Experts of a small language model: 49M parameters.
Below are experts of layer 4 (counted from 0) of a mixture-of-experts language model. Rows are named gate (a neuron's input weights, with its number), up (a neuron's input weights, with its number) and show model dimensions 0-95. Each number is 128 + 24 x the weight over its row's rms, rounded and kept within 0 to 255. Numbers have three digits each.
Before each expert's rows: a language model's description of what the expert responds to. This comes from a sample of Wikipedia text that the model never trained on.

# expert 60
It responds to: Mid-word consonant pieces. Short consonant-led word pieces inside ordinary words, often verb stems, as in imp, dep, dem, updated, em in empty, plus km.
gate0:208141146100160103146144130131136079146120117131083118137062090129160122117114124139123120102132110157129101122107110157120142108165144066058111095113127110086138128090185115161138086118139164144142131145103130129093127112145149152130149126138145128156142089122106112129093134152144115141
up0:169110107130084138126115152101151108134102124105111161120136159136131106091162131105176134104115097146101061118157102139162116150100139139137151113135133102141129139095079123095108159098127124125142115107123118116136098117110111116111141147126175118116125156128093127100134114163147108136
gate1:142243160165155105129142110117115136121125111138134153133140136197148110120153120120163137172116133152132116160137076148124140182126106121136107115099100173098108166142173105121109160157127145118141124110146104103170128147130099114136132139136112119101123151146156143143128138103152155124
up1:106143117128144132131090166117105120096131147083141168088154115095130132130111134098148118137140128162115113144148142139151105134139163148118139139087107100090145139107157114168129110118143122156130156113124130158115078119137138099174149117117141132148115108120100114099135139126115157099
gate2:125124219106102143135146139118172140147135162138118127094147121099133136137160127129166149085187117145152114134109115143129114143082128140106136116116119124163154137161094153178147107084111180127172092124133100082157138142093118112133147109117096156082136098152131091131134112087135122137
up2:112110149084146139110103117148133145117119173092148127128142149182120114110103134128066169139120106107144170132116155111140170106196118115143134138144186116162125118124127073083137129106108157131097187120119173153091141144156140150134123145107113108145126107160133126119133124133133136104
gate3:110175124232104152082115179153114134146124126154143113098099103153138146126136128113161088176097147134098086152163129137131137068133136139123107119160141140147111127131098086161114117177149125106135101113100124095128124153131109142152143131115123130140120112070151139132105133134140144101
up3:150089113149154147124132100125163146103099175139136126147137145140138139126166118110125108116145162129135167089115132144155130116125156143126160116085159101150103126139162152086100154103139145110083105179135181130125133093139127140131144102124079141170147119154125129156131112141119118089
gate4:134131097188236180116126110153202117117126139115123115135090123114135129109135081164141104118162144130120189143147112130092132142119149106139168166135117132123130153112095133096113127119155172117128106122092116179148127125147121164160129106162124142138147146113106111146134182149112128170
up4:133136150143139099119137129116128156113120125121115158131149133157129089139105130088128135150085112076102110125073170121139098125110128168110126123125165090122153138124121183081103107120138115149134086129099129127118132115129100143149164114163154100153100139106163170103158101176146118118

# expert 44
It responds to: Season ranges, score digits. Digits after dashes in sports season ranges and tennis scores, such as 2003–04 and 7–5, plus endings like ance.
gate0:226106138085122097140120110148111153148127129109144090102112136118157114154085141156101115079139125115112101103124152144134114109143143124107107142160157132099122082113141157126149125142115149122132139117112092118125089140135106173124140123152170171109166142059081111097135136130126125116
up0:137135136120080110127113129133108136138122132084161160176118095127125131155131173188114119135165106113134106127176117137148090120096132157153084095146181171143114075119111117153160135112140105121121160127122138116135138103111134151136132110155130133126125142104146115115112128106110117124
gate1:120227120152107073139142140104131178120130101112112127142116100119114145148154157116160138103132117107118109109131119128126140177146150069140150130126143118111140119137165146122155134126083112127094100149116121144073143137118124084122105142121162144124139123091126147137123095125110101106
up1:144112131141120097122158150154141119127137121108097142132113108142155106120133172121150123119119086091120140128135098084091128175147154099133115100144195125130120120121126131112129138135118133109146127138139119147129157117124134113136102106104157106121121161144106133137125126137116099112
gate2:075128185093126136124082116113108158122157152142124144105139073150132123100089099114148177132131133154138095156109140120141149129139132156111153125160133126134126126176138103100131148133133117108162091136121119150157122126123157112102134114074128138119139144144132101115093104118109165132
up2:096174140129117180142140105139152107163111142142160169108101134088133093140116161125154163122150133125113165095165113165191129177155117136111071122124114107117156082148146136137149158108100134141141121131149129105131150093153134117144166106125149141123141147129103094108112108102111105127
gate3:089114124217107139102139131136130140129146114120119139091135099126134153134136126142145127096160134146129145160136113120150123138116179193107096122115115140139155105148165160108157118108122117108133123134150133127064136104100165152116128128114141116145158156107133100121097173120139148147
up3:157134118150160087169094104109124136108081157147134143161105126157112157128121158157114092162101137122146105101142136140149120111156089092123176102121158127135100151091086083148141126120150112115111147147164109158161143102117106110123106121094135153100087132133156170137140118148126157108
gate4:161098107126255127109158124141110133123134119107117086170137084165133113141109089117107113133172142136102107130127144129194116124079120121206119153142184149138111143137091104153150140144129138089152172125109139173116133128129130120131146122119134117155143120125128140140109086091110148153
up4:108140128118128135125096089113163094190128147152149146097148128091102085146166156104191154163070154086142124128129123140102140121135162130099129114123094133158156119135167116113114099106124150171105086123145112082132128121102146130101128168147130140124139127116136102105166116134113122159

# expert 10
It responds to: Foreign name starts. Opening pieces of proper names in sports rosters and Eastern European or other foreign contexts, such as Stud(ențesc), Inter(city), New, United.
gate0:246135150110149109078110113122140129118110140157119110128103117065109088132171097096130155120168120153132161127134087110123116140133137129128138136151100147141125077135150117109116119149103132144140101135122158118132115152107113169098130144138104101127155070113112114118108118114157161166
up0:122110121114141150124092124129140141109145120134139148098103107119119143153094150133150154127145098116128085100143130144133127093115127107162113140109155095125119169110140159178118125119116128107121165139151122115130146121091135130105118149138131123097100149152125138142134155156081150109
gate1:181244124104126124123136130138119179148120110093155127160132095144130134117137119151118145122146143117096129156147139171115126135094079130124112155088152124099155100101110154172106097116103124141122086118127125148100142122095138118134134145158093125120084080125129140078109116120130137106
up1:126096137088162125127128144129163169150139158114141132152078110118140107130071110142131145150138134106141110110144161149134109136105105092090094153143141117113169139118131106136115139144127098153137120118120119121126146125136162122100107153123124122118122120113155121094110164116172119099
gate2:091100249100101111148121166111156190125123143142116168134169120136123143146169170082101134116117117147130100147104092125118152140130086147143147152069151115138142124126126110106098136180142086122161119153101090119158117120113098107106154133105117157113172150105159120110131114123116145127
up2:138153128134138092137131105126123086131110155138127143143129110134154109151099143084114115144108123118134120117140141154131139149132144154180157100125099138102122173143115133181139117080114117136110114136115149146128174134105107131114143158145121135160113140164156155141118093113097102124
gate3:130111082227101149129124103146109169122113127118101122138123149155117138137126138107151145166089131124094080133131139113128126142151124100174169153133128135093159138143152136152116119116129078113102114088065148153134104127117123191125163149111176166102138145171093142157161100158113166109
up3:109090135148110142145125126132102146104123104146110121138109136137122153147102145124126138156117159073111120131152134083122134164141113107183163155125109167083133136134155124138144102129151109129108151151076147170095105113118161139134133124131120127101106110172107141128177124147136149147
gate4:123062158103253151124142127117128099135146121139109112111121139119109183102109156118107124097125082132121106106119140133119120164109083128123136150159092160161149104124120131095116130176175149138136101122135126160149142124109132089145138129116136114111161117151123105118116143109141135128
up4:110137143146122189080147106095165103120112094134081132141135134172132130149096144112124125153148126156107147087108097126156073159130140105122175115135132147140143169105129060152111175121129114131112135143126153135135174116131129141141135148137110118101151113129132149126148119123089124117

# expert 31
It responds to: Digits and ordinals. First digits of years and numbers, and ordinal words, such as 1 in 1909, 2 in 2018, third, second, eighth.
gate0:225130152193128132163176145146099178118091135122177129140151115126129153123144113103120129091175175120145146134103060128136119139135101123166150189134107129134152130156109146084114098135106142122105118177123114105112132112125134112103114103115090141095113108122135178114151111185111132127
up0:132114119126145126108137150132177108128165159108137161138112128117169143178155161114133137138118087152121093122137154124137155136100157146155109117136092098144090147122116172143140163120108087112161147125111130138150130102156084106181125135123153172123158097154174117135102146143145140121
gate1:147217121156136114133123173155155128128134135106155095128106093107085116148097105134138148149125155124161148087120112173089115155139110123118169142148091101130145115127132142113182126127120116125118130137139091123112080131151166146145101115112129106118108112128127162123150109124145148088
up1:140135101167135144116124159127129139093111124099160134114118107129128148143106095131160083167116163116144094141118115134152106142097100134110100126111123140121137147105117100144135116114116100119174126139109110115110112104144152146131149091125106130176101115124140148124117137142098154119
gate2:180122253122088126145122152128159129134122123128136118121125151125135079128143143170140154113146178153151114124141131129134116130144146125143133110069134108186095153125154095123129101128108144138144147118128132092115126113123153140093129106130118149106124109135116126083122135130114150123
up2:089135085142154143097106110121108112106152156154131132171134094150127150131104118129137138148104093135138150153137150121164172135084130128137085145197086110079124099107115156156154164121110087101108126141171128161125116155126144121174137123117156134106142112173123123164129128149137119118
gate3:122110124234136109159125123148138131154130146103151075161167145118152133176122160142103115163125138128141142108135148097123184132142109115127122132146149128162169151118130177139134145118128133124095095146154134100100103133158112125083113137142127159196142103088092166116098129147121171127
up3:154172134133119107118124158084121109114114099114119111144098125135140132167137193145085134155136094101152121110155140102151118127098111153101141132128145131139134095113160130128166148095102120136139112135078139145122103110111104131117148121150110163130144121137124137124125112138138168127
gate4:146125106139249120177132109148116130114127107103136126139108093124132170144100135134112084121185145110125152098154097101117113155144088134097126152135148142138153143139122137197171106144152165101168110122141097150123109122147139102144088131140127165133105085083116161125152117100134157118
up4:096118130117108123093121118129118103115126148156145136127122144128107142140164136100163148141115153145163128128116135139128132108127125163085119093123114113141153134134140116079131114094103085138087117062117155139134166135112139163098158100095132117108106181125128115165124120176119120120

# expert 54
It responds to: Surname and name openings. Opening syllables of surnames and proper names in tables and rosters, as in Mc, Col, Rod, Hol, plus Coliseum venues.
gate0:229134088094127157114134116133135153111114088155133079122129108135115111149138143131099138130118094108175133111141168146139132113128133143145138143115106152113128169118127161145156137123138121128153136125109119123164154151159111120149146104099120153151088108099094177139158135133140141129
up0:105146129139089182084119155127142140146119104137111110161130097134109135109148121144093107119123080123124081123116146141122129106128127110089144136114142170131098080147106082151140143100130114160167115100121130113076131098113119132128132162101131163161119128153103122128102121122145085180
gate1:173218121133113146144125101149149146137126081108149117156129156120089136126106095153113122109132146128126104135170137117133176114122102121126149139099137136134105090104104129144133178116111131115100145129113142146097123185122137160113109112143120146118126087092102129116168136130099123199
up1:143137132162139118134109130118132138093175151118149105127151132151172151137126106092082133097119111119122119125107153141123090139130144157091127129092149156116142154093109146149107171116118144114142138143177145093156128089107116101145144121142125097172119101109117168141118127159129132124
gate2:129128238138161169111179169134099113087133130092132128151132138146135118109132126117128122140142150129113121116144155154140151144105149161144172149111114108133116088100134147138136116165094141122116108124136167135179118143136098154184121117146112140146146146119131151134112132141172111145
up2:132116125103123095151130111122126108122098079148125135106126132142113109160100118099147109126126147104125116139098090126131086087156108162151128139097147149126108174148084141099131122134116110146120112121130090108123117110115118128109134155116086068153147127157157117174156142113118126097
gate3:098137088255134134097126144154137086098114145092130146117144137121121111099129136148148123133165160131105108158112132117133130159146112140139143133135094162147110155148127159124119147130101125127138098127118093146133115121093144096165142127132168114174149142135176148142130119118105139131
up3:106148055138124153114147140139177104122128189110172133110150148170126108126138125130117134113146185151127096156119159135139132143118110165140131136129103154153113151120152161160095181148075115112141133173109089123172142101114135105161138143140154105144130147152123148138136135148125139156
gate4:109140112149255155174120135130122141125113135106107136102146143102143095096143130135138092129119108101079159165111074126115125147112127124138059111120117140146154163109125158135137151084131125126141089150148099110166135077118136093112117115135108146114143168114123122146179132117117127157
up4:123111107133151137163129114131126164148116105136093134126163149152109114127157126136109122137120141119131199134120108149133125154123145144148115142137115137116143196099153103095101141140133116127128077174118152123150121058132126103085134110127107132126137167129132161130140169158117139174

# expert 0
It responds to: Digits in dates/numbers. Single digit tokens inside numbers, especially day-of-month and year digits after a first digit, as in 31 August, 1998, 60 slaves.
gate0:244126127123127129148132136132164127130147158117146101124112157097150108138091147136130125108121131176132109133095142120102158121120091128115157123131103141112163088094137137144132138167118141096102161096111115126121123135129101102105104133140140132099170101126092149104126123161134130171
up0:132145134140172110123083124131130121157099182145098129159121153101080109171120108162107088198132161145136116164098156127112118131126122123123093138089110150091091086110157128139125130179097140113137124134127118148107175101151158134114098147160127141103119106140122099121091156112144134167
gate1:111250122157141080117119110131159133120134161105137125141116095182110111118139146144152134126125122155145120115124156161166159129150131134118148155120096103105161089155120153163172120113140138149121130138149114114088122149132160178120129090123170120107116138115118139152123135129089133133
up1:168116187128148119145100101091135084131099140174141130134128156085137132101154115123140139108119147083137123150103093122091068125107135125162143127094128147115100137103137134100095168119122181149119137078129136125118153095130074129126125168140148145109145102142104085105140074154139132114
gate2:132096236181119113135103152141100147110128167105131121168119120125132152135082137111117133159101170120149137132122163171108129163140092124139140146115125119098178149182138133125113152157125169102114114141106136128098053112140135112138129128126161094137134158111117151114120151160129110139
up2:123130103175139097118113144125111135098125122150136090111142112127130119125091120135130127141142120148137102159135175191115124132124120121126152159124122154146122158164172115136127151117123169132105118165144103153148103155099166134125150129124181098103114125171059140095121125154124143089
gate3:148157118255129137142164143151076108082187103110166179140146119177139138143121117103119106138141170105093106135125120137168141117125139142132124153163134143135155135134121130126140115109127163109150094160103140137139127113166115140156104154130131108131117109094133137109164124121058118111
up3:124117122158181149114126125088156118151097143111151097118119137145144157125169136130127128070129107135160133159078149113073140141135101102165173104088120131123107123130139123117061169139120126109103189132136087131075126087108147130071138124119110150117155139149115136134114110180142142103
gate4:157089109153246105109080119133145129101114103101107115168123108126136136133105152097117135108145146128119140128135143147114129134108114141134148146155172109121099123146141162131120140120132102156109130136091121158086119121113064120100142115100114118114160101123122111194163132135101130076
up4:123162161122126156171138136125108083142144168121164138101099148106130143131138131143146134132103083143106130103119127106132131154101125100123110118122062106118173099133123100138129120101109159124131140134138123127162163163135161173106104093153144112119142130118088165093078112124174129124

# expert 4
It responds to: Lowercase word-start fragments. First pieces of words split into subwords, often in music and film titles or reviews, such as hum(our), gu(est), Je(ep).
gate0:140145148123122138130117135115112162110151114126097140155104113116131152108142134089129131144110162131139175105138159118104148119119132097148128111179167098110123153137156132116091114141122140122110125084082136089121121082174157100085116155097156152121181112132144155166109108147104132113
up0:122066117094132085137137112125136137153124096119132151140115144104133173116133141116121155151120115121145184171133154121104161134154129107125104113133152117157146120131143134129082120135087141145128109068150149108119066112140159094103104151130131116142148127135155126150118134118112100145
gate1:113231116123137118111121152126130126143097099159120095115157160118144106097125107154182085117124115182138127140138096169125119171125135167129098116074089136108114140147137103174136153111111150082137182137127110144107105123158133098123155133108108119087160176146155156128103139107121111091
up1:101123124110178137147135104106125137158102167138125105147141129100108106130128136119145152142114116145162168121131125108130134113148120106135127104088096097088108137117120117172117151133128110056152135138146123144144120133108144104120205194144140161110120135124143138109118122120132106080
gate2:129088227139149124088155149118129153146102108159123114126099107107156159131138112127136104110152145154121091159108133068170111094140141104114149099132123158124131140112150133143159127168114132149105144169137108108153098106113156124107108133148130124135124105131077140164137144129153138154
up2:097141137081138123135102122118115125144150113135071093120163133122119112121144147118120147128129128123119164093138109135127123144123105165152123118128121096116124129122113176137169106106135126124128122122153139158141106109118142135160114106148151161118133141144135093153147143122133072122
gate3:071120154250113160097151085121120121109126148130103153152079121155108148074123160153137106113121150173169136136129146110099092166095114106116120154098135139177123122114106152122115146124150147119141117126143154163153144138129131110130157133127150114130125142126139117132119107136160129100
up3:153115138122121125114140098117167147115127144127129140143098124123130150109142144116144141074130125146153131120128142122144099124097126090099106143118118115147139146108109136107125119173121131187135106136109147112119146177134158126058179146180132109124153136122129136144095127070139123106
gate4:114086126123233107101128139118128120123140138112142141112144162131143121110115105096140089120126129122157086124125074106098147117115119123102115144143148126146101119110057118151121096106130126084089090157103141112130143116117131140118111114109117121151150114129136133142154127087165116101
up4:125154111153119189129106138145101158137124171143131116183133088155113145146128142136130115089118117139172120123130144126144159144128147125130108111115094115076137150122163124137167125115132081098134155140150177132101117175098127151138130120130150143104105129145153126122132138170135140132

# expert 39
It responds to: South Asian, Arabic name pieces. Word pieces inside transliterated Arabic, Persian, South Asian and Slavic names, especially with k, kh, h, such as Abdul-k-arim, Bh-ard-waj.
gate0:194103103130091102145110093127132082112116148092149124096119109108166124155151157128133133069126135126118145132095164097145145136123141087137129128099111120104071134135124153145149122100128145136137106091120101125107137079144055118166166132125137103136163104105134122120142130110104133185
up0:116101145136133139186114152140128147128168092110080115164120114173146141092144102163114129134095084103088123126079122137112136145101135157096128141122099163132155154130141128104096126147132126071056111102092100125111128136104133144112140135142121134141129133118112139132125108127124113095
gate1:120205153149159140139145156149143122116153146119154130103181160149177034107127120143157114145125132160108149131099124106124107116133126124138118121119158141131143158091156151132123152129109164133147145143104139121111137148134107113138117087110116146125120147124108103147086103142133122116
up1:099105128094117084143117109118110101137117123151137107129115106111102152197154131150103141095109124170144100108154157110131167134146159103130131136119116151097072125126067097110107103108110111126099122088153101147149113127143107109139143137096154130127113097170122156103133123130133158142
gate2:088120229117135090138121090098134142131140127118116126122110121099107151112115105135122119126149104151116157124106168104135131101126159093108111142130112135112148150121168145156123133141130102107128168117166142126093100137134161122098147082102188126127109111095131123162115158123150099125
up2:124090131115107097115136131117108126089089165100136129137129067113096136117108144101127103130125193114140148152134122141117170125115086104139138142124096088122123168144131163157123147126156129136152146177136134118116107137089167113139119136160178092131088104173132117100103169141137102106
gate3:085109112255095101146124155111151160135145123138094113131119099145128105113136130154101106148135132147149150138131074150125134126107132129110111125072095134144140151137109155119104177100088137068075156141135134109115131107146150124101146145128120127124108129134134131160116097145137097095
up3:137117118082141171134094140136140112110144108110142084096115172086142125119167116127139121092168105109147134135142149085144171115121132128089203145124102146125103102112134106120127110127146162153181129098131132146157117149171103112103118120138123133097146088117118152133153101134137130128
gate4:109117171125218121147131137139107146102145118127103178166151143084147123101150120109140066118164104133120155103114135085137127139128106116131125105131058108136128146130109135123130148124138115066102122138141075158122133149114104137133123104111103104128163119131137152129079134115104129098
up4:142153174150127122088127133126132078097132164100119098073151104102107115167109111113135152140123137121170120148100081145099120085140137086147128097135175106137147152109147135133149096108101152150129183123128142111076143128125109123085136143116171141125119127152112130124076116145155104148

# expert 15
It responds to: Agent and role nouns. Nouns and suffixes naming people's roles or professions, such as director, politician, footballer, painter, and endings like -ist, -ult, -ect.
gate3:168151094200111103102093155142113141133165155146152163118081106107126126143132132169115127132133162133080107144107082180079110095114142129149155135119108131149107124174137128130163128112162154141138157144167117125166121083099180139140150113123152124091135123099146128116109170129134158137
up3:120118150182163157153137116114124148116148117082129116164183124142138142129114112147100118151097158129165122129161171121163182141173140116127102148163147115133138106094121109147138115138108100112119092118121133166063125163131127140140137103153092153138111114137128138157138088132100121110
gate4:133129143093255132144094145132100121127089083129115136116145133104146150155114119114132107158157114101116135121102116112105135099108133100154111112107168134137155164129121141115125127140150097125125137121153098102120130104096124112094137098121109111143151147168125116158144109113112134136
up4:132116160161133109122139122077113138112150094117103103103093134104151085124129129100075096095122134104131105145122098146119166140127113136109086099123109150119134139140071143117136127154104156128118136074118088114166147105167111167121125097098134142113171167151098116119104151124159085142
gate5:151118116110116216119121138098161147114088099133071081093121106123107078103133118113176135099139125076112125107117111124115107132105100134152136110079148130148136137119109148127121154145155145142109146114185108098084149102120137118124121121096114132135156142122107122134136118143119172118
up5:137155131125182111115110112132108143118095089132154137127115162174131155129107122113111126114162098117143073097145136136115111081125127130100084123122156179115120136110128124101148165141163102099137130110127099124124140128149126122131101135118077143142136104113095133155131140100165120141
gate6:164103171071148130215152143151143114153158123139134130130116140166144099083120134094122120164130118148115126136113126119128186097141155134109137121117154127128129125162096159120118133149127154139127116112094104151133135092134106120129087145167075127108140120108168113110140110132139127098
up6:129095109082154171139151142147129110143138123089092134124126112119189129139126101076098091108172077105104154107105134120117172148104152119148155155115138139176127134128132130125083139123106120115135124117129140128130104105110133103123154142142137125138177130195128117125141111144111129112
gate7:124137127142085138141220121067141168152158155153153134140104131084091125163146102128132139130146129119118139168152134149110126122112119114140077132164156152140128082160129138138140139099119108170116147115075128136118129117134118128110100138107135138081105114094116103124114150157105131119
up7:131143142116180119137106090154094121160119133130111146129141119124182120120148166101163081149137146147122125123115122152125119132156146131125170131096086119115100160124106125110152123142165139108138117124153119135158155113127145155148161134134096113156143113182176124151105121091132127111

# expert 6
It responds to: Digits in codes, tables. Inner digits of ISBNs, scores and table figures, plus blank table cells and odd symbols, as in 978-84-76..., 28,155, 10-9.
gate0:202113104102106147160155102136098100154161093143161104114122179129112144122083119111116113124204111110149148106165131144126126141131115129117127151161173122147093133137121156120136104087155169101136103095110137137112110124148125139140124117141154148064140130114133097108154157143134109164
up0:134117149114106121125112126127183142087088155120143144146154117131082120164155128120116130123122163145126121135143108148153142108095098099101133110114165098105139075146102106137174143151121081129098109143133094108137155131164128122094131116156157095128141150138152117138149139141172094103
gate1:110207151132158112129128110122115141152099124143123111080129131120129120135091099121142145122129124126130142149103088099096148118075114079154156110122105127089169137163157127117109084146124106140120135112140127155149119130106134135092123138152153134062183127154136120150163088133103077126
up1:158120194078108132135138150112130146122178088118123124110089132123113121131137166115125082126127127140126105149113131155135145121113151133125086155096123135113112058091148142105142180122120105170075160128132122148131160129127128120132114111124103115107166166104132125137132135115126107171
gate2:121135192121164126124165139186130183120131124122106108175147127103119130176106102140112091143184089145161113131111130115144145138140156136172123125174149102125160155134119099101152127143150157076137121142141131139126116146128115159116148126125097121112120140120110113165098139111106136111
up2:132099090114129096128104113148123176169127155126109111129150115104133131135135140125119109127100086123085110176093133104082133114117173152159141119178141123136127153102130117112076163110151111106075128116108151162125126130132087107153139174127122127102119112140105110166080111138144154096
gate3:138107141254086180156139154149123128118099139094136099123183154215150095096113117112096100130127119088136137118114124148124132113117136145148145144155146155114141121120113120110165141185127108123125145144112167090179123087129126112137119123160097096111151098137151077174114117138096128128
up3:118113156119129111141120124106134111157137115156152116110151152143116097102101130115129133166143122113154111121096107144120131140143161142120138129147131177108103133087098098114158164119114148130128148126139124111109111104094122098143104133117138096138168148137124104108114153143104150114
gate4:114139150136255160105146123144153169138113151153105135142121125133171146121136091150152125125137129119124093163127174116156114142128119143139111109122111141128116116133142123134103144135102140088146119111161110135094119138161134146116168078093125161137129110160121103157151114088115170118
up4:115120130096132123099109133105098045106133086109126151134096133109079097131163144103139128118130137124151146091145094121135149099091166107101154133145138097109115120126123145158140126094193110173157129167127135144153094123114100112101086113144109085118118139106128129115110158141136112152

# expert 12
It responds to: Agent and relation prepositions. Prepositions after participles or nouns that link to an agent or object, mainly by, of, with, for, as in appointed by, Succeeded by.
gate0:183168106126124096174146128178105122165132135142090108108122108159117099147094103135149151137098134133119155138099141167133097179151122135181145119143127118125111144125159143145104151117142090132134163164147103142154180139140092137156156104112127129145110133145120101157159182140139145107
up0:097128103128138126144155106173155105145162143130111123102101148123142089131157116128106135167143124139096139155193121189137099114097134111119117171137166123095112129165147105133127177146113126165133159079151094144133131139151130101142139143143141130155179148161092123123110140103124145153
gate1:140231104124099128161120093099107131139117153143110166124138145095154155156099151157122147160116131112145147122095136143185116138111175153183131083138125115149107136138100142127115088126138140145100154155146117102101115125118052129147124088155174157142163123114119116122096124120103174095
up1:155159116143150127121147118102120127120117139141142077134154129124100128126121109130099102127132142106145137111099116073096150140145120120114149127133128091150124104120112107112115153135123135094158117125121150142143046097143176153088136116140158089146121134094114173161129096144122175145
gate2:135128222113154148146132126136159124144124142118100119160139159134110139123134142158118121095121128134105124101123100095119145111123142107117129091154106130120131143143093145113110108104117111128176100119161128171154076093118129139078201121103127139068149099160097147110129103122124129091
up2:075084125109084131105080102187106115135143117104105118149160141129161095127149144122119091146126087125115115123121122140116133121103166108101130074147129114100157106136098094103120139155119103124123119072116166121153138090147105110113110139112181160101102141177141136132115124122138108133
gate3:104127123207153110123091091133088136112137120117156086120138127118117145149124145118199168129141154121176129137170114154138135111133118141162112112126108115129145109114178119135149095202164090137099130150150114124129150102103146142132116130105118117131141106127145150133125150080166131128
up3:161093152100100109145130149162129161069120148154168109146131106118093112130156082154139169084145112153157098110172128116135146145136102127153132118134132132157121127115125168073145117146160142127142141157141140091125124159151159065130132085165127171113138109127132184155092122091154114123
gate4:119138113118205128133059122176123109068122149084132126123152142137133141160113129113109111102136076162116137113112129102119168121108150109142093124144143123120149150119121105147102144128112119103094156114163145144096153101115100125084114156115129135075138120133170113143128110106101124128
up4:137123099123111138148100117152138122115134118107158158111110121141135118133073098096125159133144115157110140129108123145097151151118121125171105117130148115147134121119136136142095144129137106110065142124130166139122178112117144109112111183129148107092182108104117113135123089069105116128

# expert 26
It responds to: Scientific word onsets. Opening consonant pieces of technical and taxonomic words in species lists and chemistry, such as infl, th, Cl, sc, Pot.
gate0:250127088141108155117108138131125135128134153124132126114135124150157129142110096133153146129136143160195152111172136097147158111122129128101103139091123107108142100129152144120141169111137085155098115084151112069142130157157122115089136109112110160120129129080097120127143131124125121153
up0:097135109154098134140107130124115130118128133132110125119114095147135095192123138113140101159102121139138118130096135145119105123170125112138120126108134164121177087122155055135153135105130119135085150121155125135098113109116108132120112147115158141095092093108125160095143106139124125102
gate1:123232113118111100106140094151118142155149100120131124095046115149111147155139096144139099115110152089110123139114131124108144133140151103125139158141096100143162108128133130133139114130098145141106127108151133147162090137074141113161097116123143131145150100123163127114081093107094095085
up1:136116099139084117094094097111124143148131083142125114126073118161144161115141132108159089137110146115108119121117144086143120161125158127137142126125131115142196116094155112166120147135111106139084130104127119135148138156131100164151102134101108117137121138126115132072100107092131063093
gate2:136123252135157100112096110136134093146159141144121183154185114105132149162117146117157151146113144103157149145102138098100112120167132167138142136174132136136096130155074105126132148108107108129121139138180145151151122074106117146154154148137122122160147114158123137147120122177116132139
up2:155127115108146124148127085123121152110122139126120119129165106074115139150122128148145147128105107120112123131154120142150136132128128103118081106098146146125145141096151092115116094120155121159096159156134126105109138126116118138108105127114106118112134116114127110143118182106094182139
gate3:108189128255143159127156118113142125116113085131121122166100131113126137160136125132142088133156155142138167132121112110166102109121135154133102142091147112134151182117120155135120141136149141134128124119171108111132120102142130116116086091143132107123144130097140094136099119111126135114
up3:120172132117131126112157153125112125127129142133147124111116110132114103138142109145086167127131122126121115131137145142111145111130139095146134119149123134134077108123124143127116164115072147106128138140073142115116125149148147122148114118142122112128130133108111138156112178148143142128
gate4:149120124077190122151132167134118140113142167090146128176180133125118130134120174111195086146135089090109127135175105116148135139140130132146103149157160115134154104136150130162140115114126146065107146118137059134130110106184157142171118159120153124172125127144123120147135109126133159132
up4:107159142120137104152145130130123129171146121115131155122142151132163114122120114124106104132113115162110125120124137124119107148094148135115110159093127161133114149122121094121102153151099158145138121124088125155127153117080103111131106094134142116136118127076120139135109129154115131103